config = dict(
    num_hidden_layers=16,
    hidden_size=512,
    n_experts=128,
    experts_per_token=8,
    d_expert=64,
    d_shared_expert=0,
    hidden_act='gelu',
    moe_layers=[0, 1, 2, 3, 4, 5, 6, 7, 8, 9, 10, 11, 12, 13, 14, 15],
    router_score='sigmoid',
    normalize_top_k=True,
    routed_scale=2.5,
    balance_loss=0.000232,
    balance_bias=True,
    router_logit_norm=2.0,
    router_bias=True,
    init_std_router=0.0122,
    lr_router=0.000413,
    num_attention_heads=8,
    num_key_value_heads=8,
    head_dim=64,
    vocab_size=32768,
    norm='layernorm',
    norm_place='pre',
    norm_eps=1e-06,
    positions='rope',
    rope_theta=10000.0,
    rope_fraction=0.25,
    qk_norm=False,
    attn_scale=0.125,
    tie_word_embeddings=False,
    parallel_block=True,
    init='uniform',
    init_std_qkv=0.0244,
    init_std_o=0.0244,
    init_std_up=0.0244,
    init_std_down=0.0,
    optimizer='adamw',
    learning_rate=0.000439,
    beta1=0.9,
    beta2=0.98,
    weight_decay=0.3,
    lr_head=0.00404,
    warmup_steps=387,
    schedule='wsd',
    decay_fraction=0.772,
    decay_shape='linear',
    final_lr_fraction=0.1,
    batch_tokens=[65536, 131072, 262144],
    max_seq_len=1024,
    doc_mask=False,
    train_tokens=998600000,
    max_steps=7784,
    dataset='wikipedia_en',
)
Below are experts of layer 12 (counted from 0) of a mixture-of-experts language model. Rows are named down (a neuron's output weights, with its number) and show model dimensions 256-511. Each number is 50 + 15 x the weight over its row's rms, rounded and kept within 0 to 99.
Before each expert's rows: a language model's description of what the expert responds to. This comes from a sample of Wikipedia text that the model never trained on.

# expert 56
Article headers and infoboxes. Tokens opening lines or sections in headers and infobox lists, such as =, == See also ==, Country:, Kingdom:, Type:, and "was a".
down0:51 74 52 53 38 47 51 48 55 53 64 59 61 40 39 62 60 39 36 40 45 69 44 45 56 51 62 44 58 36 74 45 05 70 59 41 56 48 60 55 68 39 47 39 36 41 64 54 22 52 47 50 69 67 19 65 52 70 58 65 30 58 47 30 43 40 33 32 82 44 74 51 43 27 54 40 25 49 39 50 59 29 34 41 73 44 40 56 56 70 56 62 33 89 47 58 48 48 43 38 81 33 40 60 83 32 26 45 04 27 37 38 77 68 97 56 42 55 41 32 32 47 60 48 68 48 62 56 65 55 53 49 34 64 53 55 26 71 61 52 42 45 29 29 77 44 46 36 49 54 65 49 52 47 25 73 82 51 37 41 77 54 49 57 65 60 61 47 46 00 51 63 49 51 40 39 52 62 19 61 54 57 23 31 07 43 15 39 41 45 36 32 56 68 46 27 25 28 57 68 57 57 53 53 59 38 51 60 69 46 62 42 51 20 71 75 75 57 54 53 28 41 53 48 56 45 61 52 59 50 51 37 31 66 69 58 65 70 36 59 46 45 36 51 66 47 50 46 46 62 48 39 44 69 48 57

# expert 2
Line breaks in tables. Line breaks ending table rows, list items and caption lines, especially election results and header separators; also scattered tokens like re-, States.
down0:34 52 59 79 60 51 39 51 52 61 57 58 30 59 42 59 59 57 44 82 47 63 40 48 42 43 46 58 58 45 17 45 43 42 46 53 27 43 40 48 48 25 09 54 65 42 38 35 42 49 36 54 56 50 52 56 70 41 36 40 42 24 61 44 42 31 44 30 60 49 22 57 38 54 41 40 59 14 66 57 36 39 37 47 77 49 42 34 53 77 34 78 72 60 53 51 43 30 30 80 92 30 28 41 73 22 23 47 63 60 71 51 60 52 12 53 46 78 59 34 59 61 74 37 33 50 50 52 47 08 72 34 64 52 62 53 53 50 55 39 30 38 70 80 45 55 52 36 28 64 58 58 81 42 38 33 40 67 60 47 37 46 68 43 74 63 47 52 58 33 72 83 44 58 59 51 37 20 50 45 17 38 59 83 89 22 68 46 84 36 61 59 53 29 66 68 66 67 41 36 79 51 18 49 59 56 65 32 65 34 53 48 53 50 77 50 42 47 62 51 67 40 46 84 56 82 49 24 54 64 36 49 55 38 67 33 27 95 51 41 55 25 40 59 62 30 53 54 35 37 53 46 73 30 45 17

# expert 53
Table cell separators. Pipe separators and line breaks between numeric cells in sports and statistics tables, plus dashes, FW, 0; and some word pieces.
down0:43 53 36 31 46 55 39 66 48 76 45 67 66 48 24 63 47 65 61 47 53 28 49 47 51 47 56 40 71 40 64 50 49 51 42 47 33 32 65 40 61 39 34 50 51 15 54 60 49 72 47 51 56 57 53 73 51 63 57 39 38 37 43 16 53 32 23 43 41 53 58 47 32 60 54 85 64 28 17 60 61 57 54 54 46 39 39 74 60 41 52 67 47 36 30 38 29 54 42 48 34 04 34 78 42 44 46 55 45 56 56 58 43 37 48 78 38 38 63 32 65 38 33 63 54 36 79 56 82 23 48 60 61 40 62 52 55 65 48 55 54 58 41 53 56 65 47 46 77 34 72 43 75 55 51 59 66 81 53 55 63 32 33 25 43 59 50 59 55 32 42 42 02 66 83 41 63 76 38 69 54 44 54 30 34 45 54 44 53 72 30 56 34 58 60 42 49 38 27 53 51 49 54 68 41 43 61 53 37 53 56 51 50 39 32 39 77 50 38 78 41 43 24 34 37 30 53 50 63 50 40 44 86 70 51 63 20 57 51 64 79 50 50 57 65 69 53 26 52 38 34 28 71 77 33 46

# expert 42
Table cell pipes. Pipe separators between table cells, especially after numbers in sports, racing, filmography and results tables, plus closing parentheses.
down0:62 65 65 65 56 61 42 46 56 51 17 39 45 39 35 45 56 47 58 59 51 62 60 47 69 32 66 77 51 44 58 36 46 62 35 36 62 52 56 63 87 62 22 41 33 72 52 56 77 44 72 56 58 47 65 47 43 54 49 44 61 36 52 40 19 59 71 46 30 61 89 78 46 61 31 64 37 61 42 89 63 53 65 64 39 26 47 54 34 52 76 46 21 45 34 76 62 52 36 87 61 37 58 55 54 53 54 79 61 52 41 11 48 73 57 69 71 16 44 46 54 44 34 72 44 55 67 39 60 59 44 46 62 54 62 59 38 42 61 66 68 68 34 60 63 46 57 51 50 39 57 41 53 67 33 41 43 78 50 41 52 57 34 68 37 55 57 49 33 65 18 83 59 32 36 54 57 58 35 51 46 61 52 46 34 54 33 68 38 47 55 57 52 60 23 45 26 49 14 25 53 39 75 58 64 47 66 73 47 72 66 16 52 40 38 20 60 78 56 54 49 61 39 57 35 26 33 55 20 49 61 31 40 45 60 71 29 51 37 65 64 59 67 59 64 48 63 56 60 65 40 66 54 67 47 61

# expert 19
Word-final name endings. Final pieces of surnames and place names, such as -ović, -ić, -erson, Studios, Loire-Atlant'ique', often followed by a table pipe or was.
down0:51 45 28 47 50 26 56 49 60 47 60 71 71 55 19 00 62 60 47 33 27 54 64 42 37 45 49 40 58 65 54 44 39 75 56 24 51 54 49 67 24 51 53 15 15 25 50 59 53 49 51 69 55 65 36 62 55 50 53 50 45 31 62 64 31 54 35 57 72 17 28 65 51 73 54 30 61 53 62 39 57 48 46 47 30 28 45 59 50 39 37 54 63 73 66 71 54 68 55 82 55 67 53 65 60 39 35 27 52 35 68 26 57 45 68 28 77 40 75 50 62 52 32 39 67 80 52 60 27 50 38 43 39 67 42 62 66 57 69 48 66 43 38 72 51 55 17 54 52 54 55 63 56 55 50 42 81 62 25 60 68 60 26 55 54 58 41 24 07 23 68 27 47 54 61 64 54 61 56 53 52 66 63 29 64 26 53 27 78 23 53 32 33 70 48 53 55 68 51 56 64 52 18 45 86 63 27 86 55 62 63 50 60 45 37 45 65 25 50 70 60 44 38 53 12 51 31 51 43 72 30 39 26 40 60 69 66 50 60 62 55 37 44 33 62 59 14 52 76 49 20 60 47 58 63 82

# expert 44
Name pieces and nominalizations. Word pieces inside personal and club names in sports rosters, like -o, -ino, -k, plus -ation nouns such as development, production, construction.
down0:62 45 63 54 51 43 34 50 49 26 36 60 28 45 42 40 49 52 33 41 54 74 61 72 44 61 55 50 33 41 47 55 46 37 29 85 48 50 35 65 37 57 54 39 60 76 72 40 35 59 48 16 56 45 78 44 54 56 51 99 47 51 58 28 36 60 45 29 56 59 27 73 44 38 31 59 44 39 52 53 46 62 59 48 67 22 60 38 59 36 54 51 51 45 40 43 36 11 65 28 75 56 50 40 73 52 32 31 27 72 41 46 60 35 69 25 27 54 54 62 36 44 62 65 46 48 51 52 69 18 68 54 32 33 54 39 36 61 58 59 84 52 56 49 74 54 66 14 58 46 71 18 47 62 64 54 32 65 43 49 30 45 32 57 48 47 41 34 57 50 37 51 33 53 51 77 44 43 41 51 37 61 77 41 71 37 50 58 84 60 49 29 23 39 27 22 59 74 46 35 34 67 56 25 62 39 51 67 66 56 83 59 59 68 27 29 46 41 35 33 66 40 60 52 47 61 37 75 40 62 41 60 42 53 59 46 59 46 75 54 47 30 54 61 43 66 60 83 55 43 45 55 47 36 65 46

# expert 15
Church and religion. Words in passages on churches, clergy, royalty and religious orders, such as Catholic, parish, Virgin, Sister, and function words like by.
down0:54 57 30 30 77 59 38 44 31 47 35 57 53 49 61 43 49 59 61 31 36 54 56 61 52 49 49 59 47 47 23 61 28 44 56 73 31 45 36 64 50 40 21 33 74 57 45 37 53 73 49 26 74 49 41 42 65 26 40 34 61 42 30 51 30 40 71 71 34 62 31 57 49 43 94 38 43 45 71 35 34 39 42 26 43 29 53 62 62 48 72 53 46 51 59 75 13 23 38 54 54 37 67 63 85 57 56 51 56 69 45 50 44 51 52 14 43 54 45 34 74 31 35 55 49 57 14 43 49 52 53 00 57 29 72 56 66 69 78 46 57 49 50 60 18 73 31 44 33 44 35 25 80 53 49 45 54 49 56 29 40 70 57 39 70 54 53 38 38 53 41 33 55 53 34 56 32 75 54 56 33 47 47 45 49 54 77 63 68 82 67 79 37 51 47 34 67 41 45 69 44 40 68 42 56 72 57 47 17 44 54 42 65 43 50 40 59 40 56 64 35 44 42 38 54 35 58 51 50 64 38 46 40 41 35 40 69 43 18 51 55 51 59 21 31 23 72 52 58 54 53 33 49 58 66 35

# expert 57
Citation and table punctuation. Table pipes, hyphens, slashes, initials like C., S., and closing punctuation in references, sports tables and track listings.
down0:66 64 30 55 63 55 60 48 62 21 50 36 20 34 42 60 49 36 62 69 37 44 30 58 26 41 72 36 63 45 57 37 64 44 74 56 37 64 51 78 53 50 38 51 69 59 58 38 60 45 65 51 65 40 44 49 08 57 58 51 65 48 49 31 46 47 59 51 64 73 59 51 51 36 59 72 45 65 78 64 40 44 61 32 58 70 54 36 53 40 42 57 71 36 42 69 42 48 41 58 58 67 30 53 17 41 49 38 21 46 47 56 24 52 38 49 64 70 47 54 55 55 55 31 21 42 29 46 66 41 43 45 62 56 42 61 45 40 59 49 30 37 34 65 41 54 50 69 67 54 54 58 52 35 57 61 37 64 43 24 48 38 41 33 55 36 56 38 37 32 27 63 63 67 68 34 61 40 65 56 61 25 51 53 56 60 51 61 28 69 71 63 60 54 38 41 17 42 58 58 37 31 37 49 54 57 88 49 41 36 36 46 31 44 29 62 22 89 36 68 43 39 49 39 74 51 58 35 38 65 43 46 57 48 73 71 63 52 38 27 55 78 40 57 62 58 49 47 64 59 58 26 21 83 24 27

# expert 24
Plural nouns and endings. Nouns closing a noun phrase, often plurals or suffixes after and or the: women, members, buildings, areas, -ers.
down0:69 47 33 41 58 44 64 59 34 51 56 66 47 29 38 64 58 70 50 41 38 72 53 42 52 66 74 45 64 48 51 18 32 22 28 60 40 32 23 57 51 43 51 46 62 30 61 55 65 53 74 44 38 40 49 73 34 63 29 43 44 89 82 53 37 58 21 32 48 33 63 20 48 53 49 26 46 63 45 52 73 37 45 62 37 74 52 58 40 60 54 51 58 65 41 63 69 64 43 62 43 53 37 55 91 21 27 40 73 48 33 37 66 40 27 42 60 58 60 23 61 50 46 45 58 46 43 25 53 36 63 57 46 29 44 45 46 49 63 58 39 64 29 30 48 57 45 46 53 48 67 37 40 59 71 48 83 46 56 57 37 65 46 44 49 12 58 40 65 56 57 48 48 49 48 47 51 50 52 40 68 37 63 24 61 30 37 71 49 84 66 65 51 26 50 41 35 40 25 46 39 42 28 60 56 69 54 36 53 41 53 26 52 57 41 63 47 70 52 36 49 48 65 33 35 36 26 26 63 65 67 47 27 38 52 76 75 47 64 05 42 45 33 62 54 66 58 66 58 62 23 24 48 30 33 52

# expert 0
Elections and politics tables. Tokens in election results and political biographies, such as party names, vote counts and offices: Democratic, Senate, Re-elected, candidate.
down0:57 51 50 54 69 80 44 67 25 64 47 26 53 74 65 76 63 61 74 69 68 60 63 50 47 29 45 39 32 23 58 48 62 55 64 45 44 39 63 36 29 64 16 73 43 55 55 37 50 52 38 52 53 44 48 71 37 51 47 36 58 32 41 49 68 49 64 40 53 70 56 47 42 59 54 52 83 46 42 21 64 49 46 50 57 81 57 32 74 53 23 33 61 38 60 29 23 48 28 45 36 46 43 38 54 32 28 63 62 42 72 35 27 49 60 41 51 57 40 39 49 65 49 57 53 52 52 59 40 61 64 31 45 54 63 38 35 52 43 53 58 59 42 46 21 51 67 60 25 35 57 43 41 60 45 77 45 48 50 26 19 41 86 62 31 71 61 16 62 52 63 64 54 35 45 54 71 37 48 45 57 56 57 49 57 41 32 66 44 55 73 38 48 37 50 37 81 64 68 45 36 71 60 66 62 29 24 35 67 47 51 53 86 41 35 54 56 13 82 39 14 74 52 46 36 74 60 22 53 56 77 40 87 38 43 59 32 50 41 47 69 54 18 57 34 42 43 64 68 52 87 42 64 70 44 44

# expert 26
Football results and tables. Table pipes, line breaks and score tokens in football match reports and league tables, such as 0–0, FC, Champions, matches, finished.
down0:43 41 45 16 55 45 54 64 60 26 47 60 24 61 42 15 89 29 68 41 46 22 43 78 50 71 39 37 42 51 65 69 34 46 50 34 63 60 60 36 44 33 29 60 38 70 71 35 54 37 53 58 38 33 41 74 47 58 61 36 47 32 25 40 71 43 34 30 61 52 75 54 57 43 73 44 37 31 61 71 48 64 72 36 55 59 42 68 64 62 38 51 67 43 43 62 36 34 35 58 66 55 35 65 33 33 56 59 52 63 15 40 35 41 48 52 67 55 26 55 45 36 51 55 75 46 61 34 38 54 63 37 36 63 74 61 65 40 49 69 42 36 26 16 29 56 47 76 59 55 61 65 59 54 50 50 38 64 48 67 57 35 58 25 35 51 64 38 41 63 61 51 60 84 57 39 72 30 61 60 57 41 40 67 60 53 73 53 63 39 43 42 41 56 29 64 48 43 17 48 79 47 41 45 67 52 70 52 36 59 34 62 47 64 16 60 38 80 64 62 80 56 58 59 40 54 72 70 28 37 62 59 64 49 67 57 54 41 52 40 59 40 53 46 59 62 61 55 34 26 43 43 50 60 57 37

# expert 61
The before named things. The definite article and similar words after of, in, at in narrative prose, often before titled awards, events or venues, e.g. the Academy Award.
down0:47 51 56 59 19 42 63 32 46 48 37 44 64 60 86 60 56 46 37 20 47 28 45 43 52 47 65 64 50 42 37 25 64 44 46 63 34 71 27 72 35 28 38 38 61 53 60 47 27 56 55 38 43 33 59 64 77 07 70 40 53 53 55 55 41 71 52 44 49 56 68 58 45 43 28 76 27 45 24 50 35 70 44 54 31 25 64 61 33 65 54 49 56 76 45 54 56 66 65 40 49 31 33 49 46 38 40 44 67 58 40 51 71 48 62 52 44 60 58 31 40 53 41 44 30 33 74 41 57 09 22 54 46 18 51 53 50 55 33 68 75 36 47 58 69 43 45 67 19 46 44 58 45 44 45 47 13 56 56 69 66 37 63 45 46 80 67 51 24 27 49 51 48 48 69 67 69 39 55 56 66 54 30 62 55 80 19 62 81 23 44 36 65 49 54 34 49 41 34 38 70 52 59 60 80 45 59 58 46 57 42 45 48 44 59 20 44 45 58 53 30 57 53 61 30 71 51 52 73 30 18 71 24 48 37 67 40 39 51 64 36 42 64 70 61 38 64 77 25 49 24 47 63 58 47 77

# expert 11
Sentence and section ends. Line breaks after section headings like ==Etymology==, sentence-final word pieces such as ation., century., and prepositions like to, at.
down0:54 89 53 55 45 40 48 49 41 60 52 50 51 56 35 61 51 42 28 51 58 58 53 26 39 12 54 73 54 36 32 60 68 50 61 70 35 48 24 52 66 82 52 39 35 59 53 41 58 33 50 47 47 38 76 65 67 37 58 14 44 39 30 51 55 69 59 55 65 45 61 68 51 28 59 32 88 66 43 34 60 62 46 48 39 47 31 53 22 28 81 48 24 54 59 63 36 32 47 60 57 88 62 86 40 72 55 42 54 56 29 29 32 73 60 44 42 79 38 63 57 56 27 66 45 38 35 53 36 46 42 65 50 59 55 66 40 51 60 55 63 55 43 45 37 32 30 39 66 20 53 45 49 59 49 56 65 45 47 59 65 40 41 48 26 50 50 44 06 62 38 53 56 60 63 42 51 47 48 56 56 63 69 55 66 50 40 62 59 64 37 29 58 60 59 57 61 44 53 55 50 34 37 31 40 64 61 63 56 31 77 47 62 65 58 50 40 71 45 40 42 32 72 47 22 41 72 39 35 26 56 83 23 59 44 58 78 41 47 61 23 48 61 74 46 67 29 52 47 50 56 56 68 63 54 53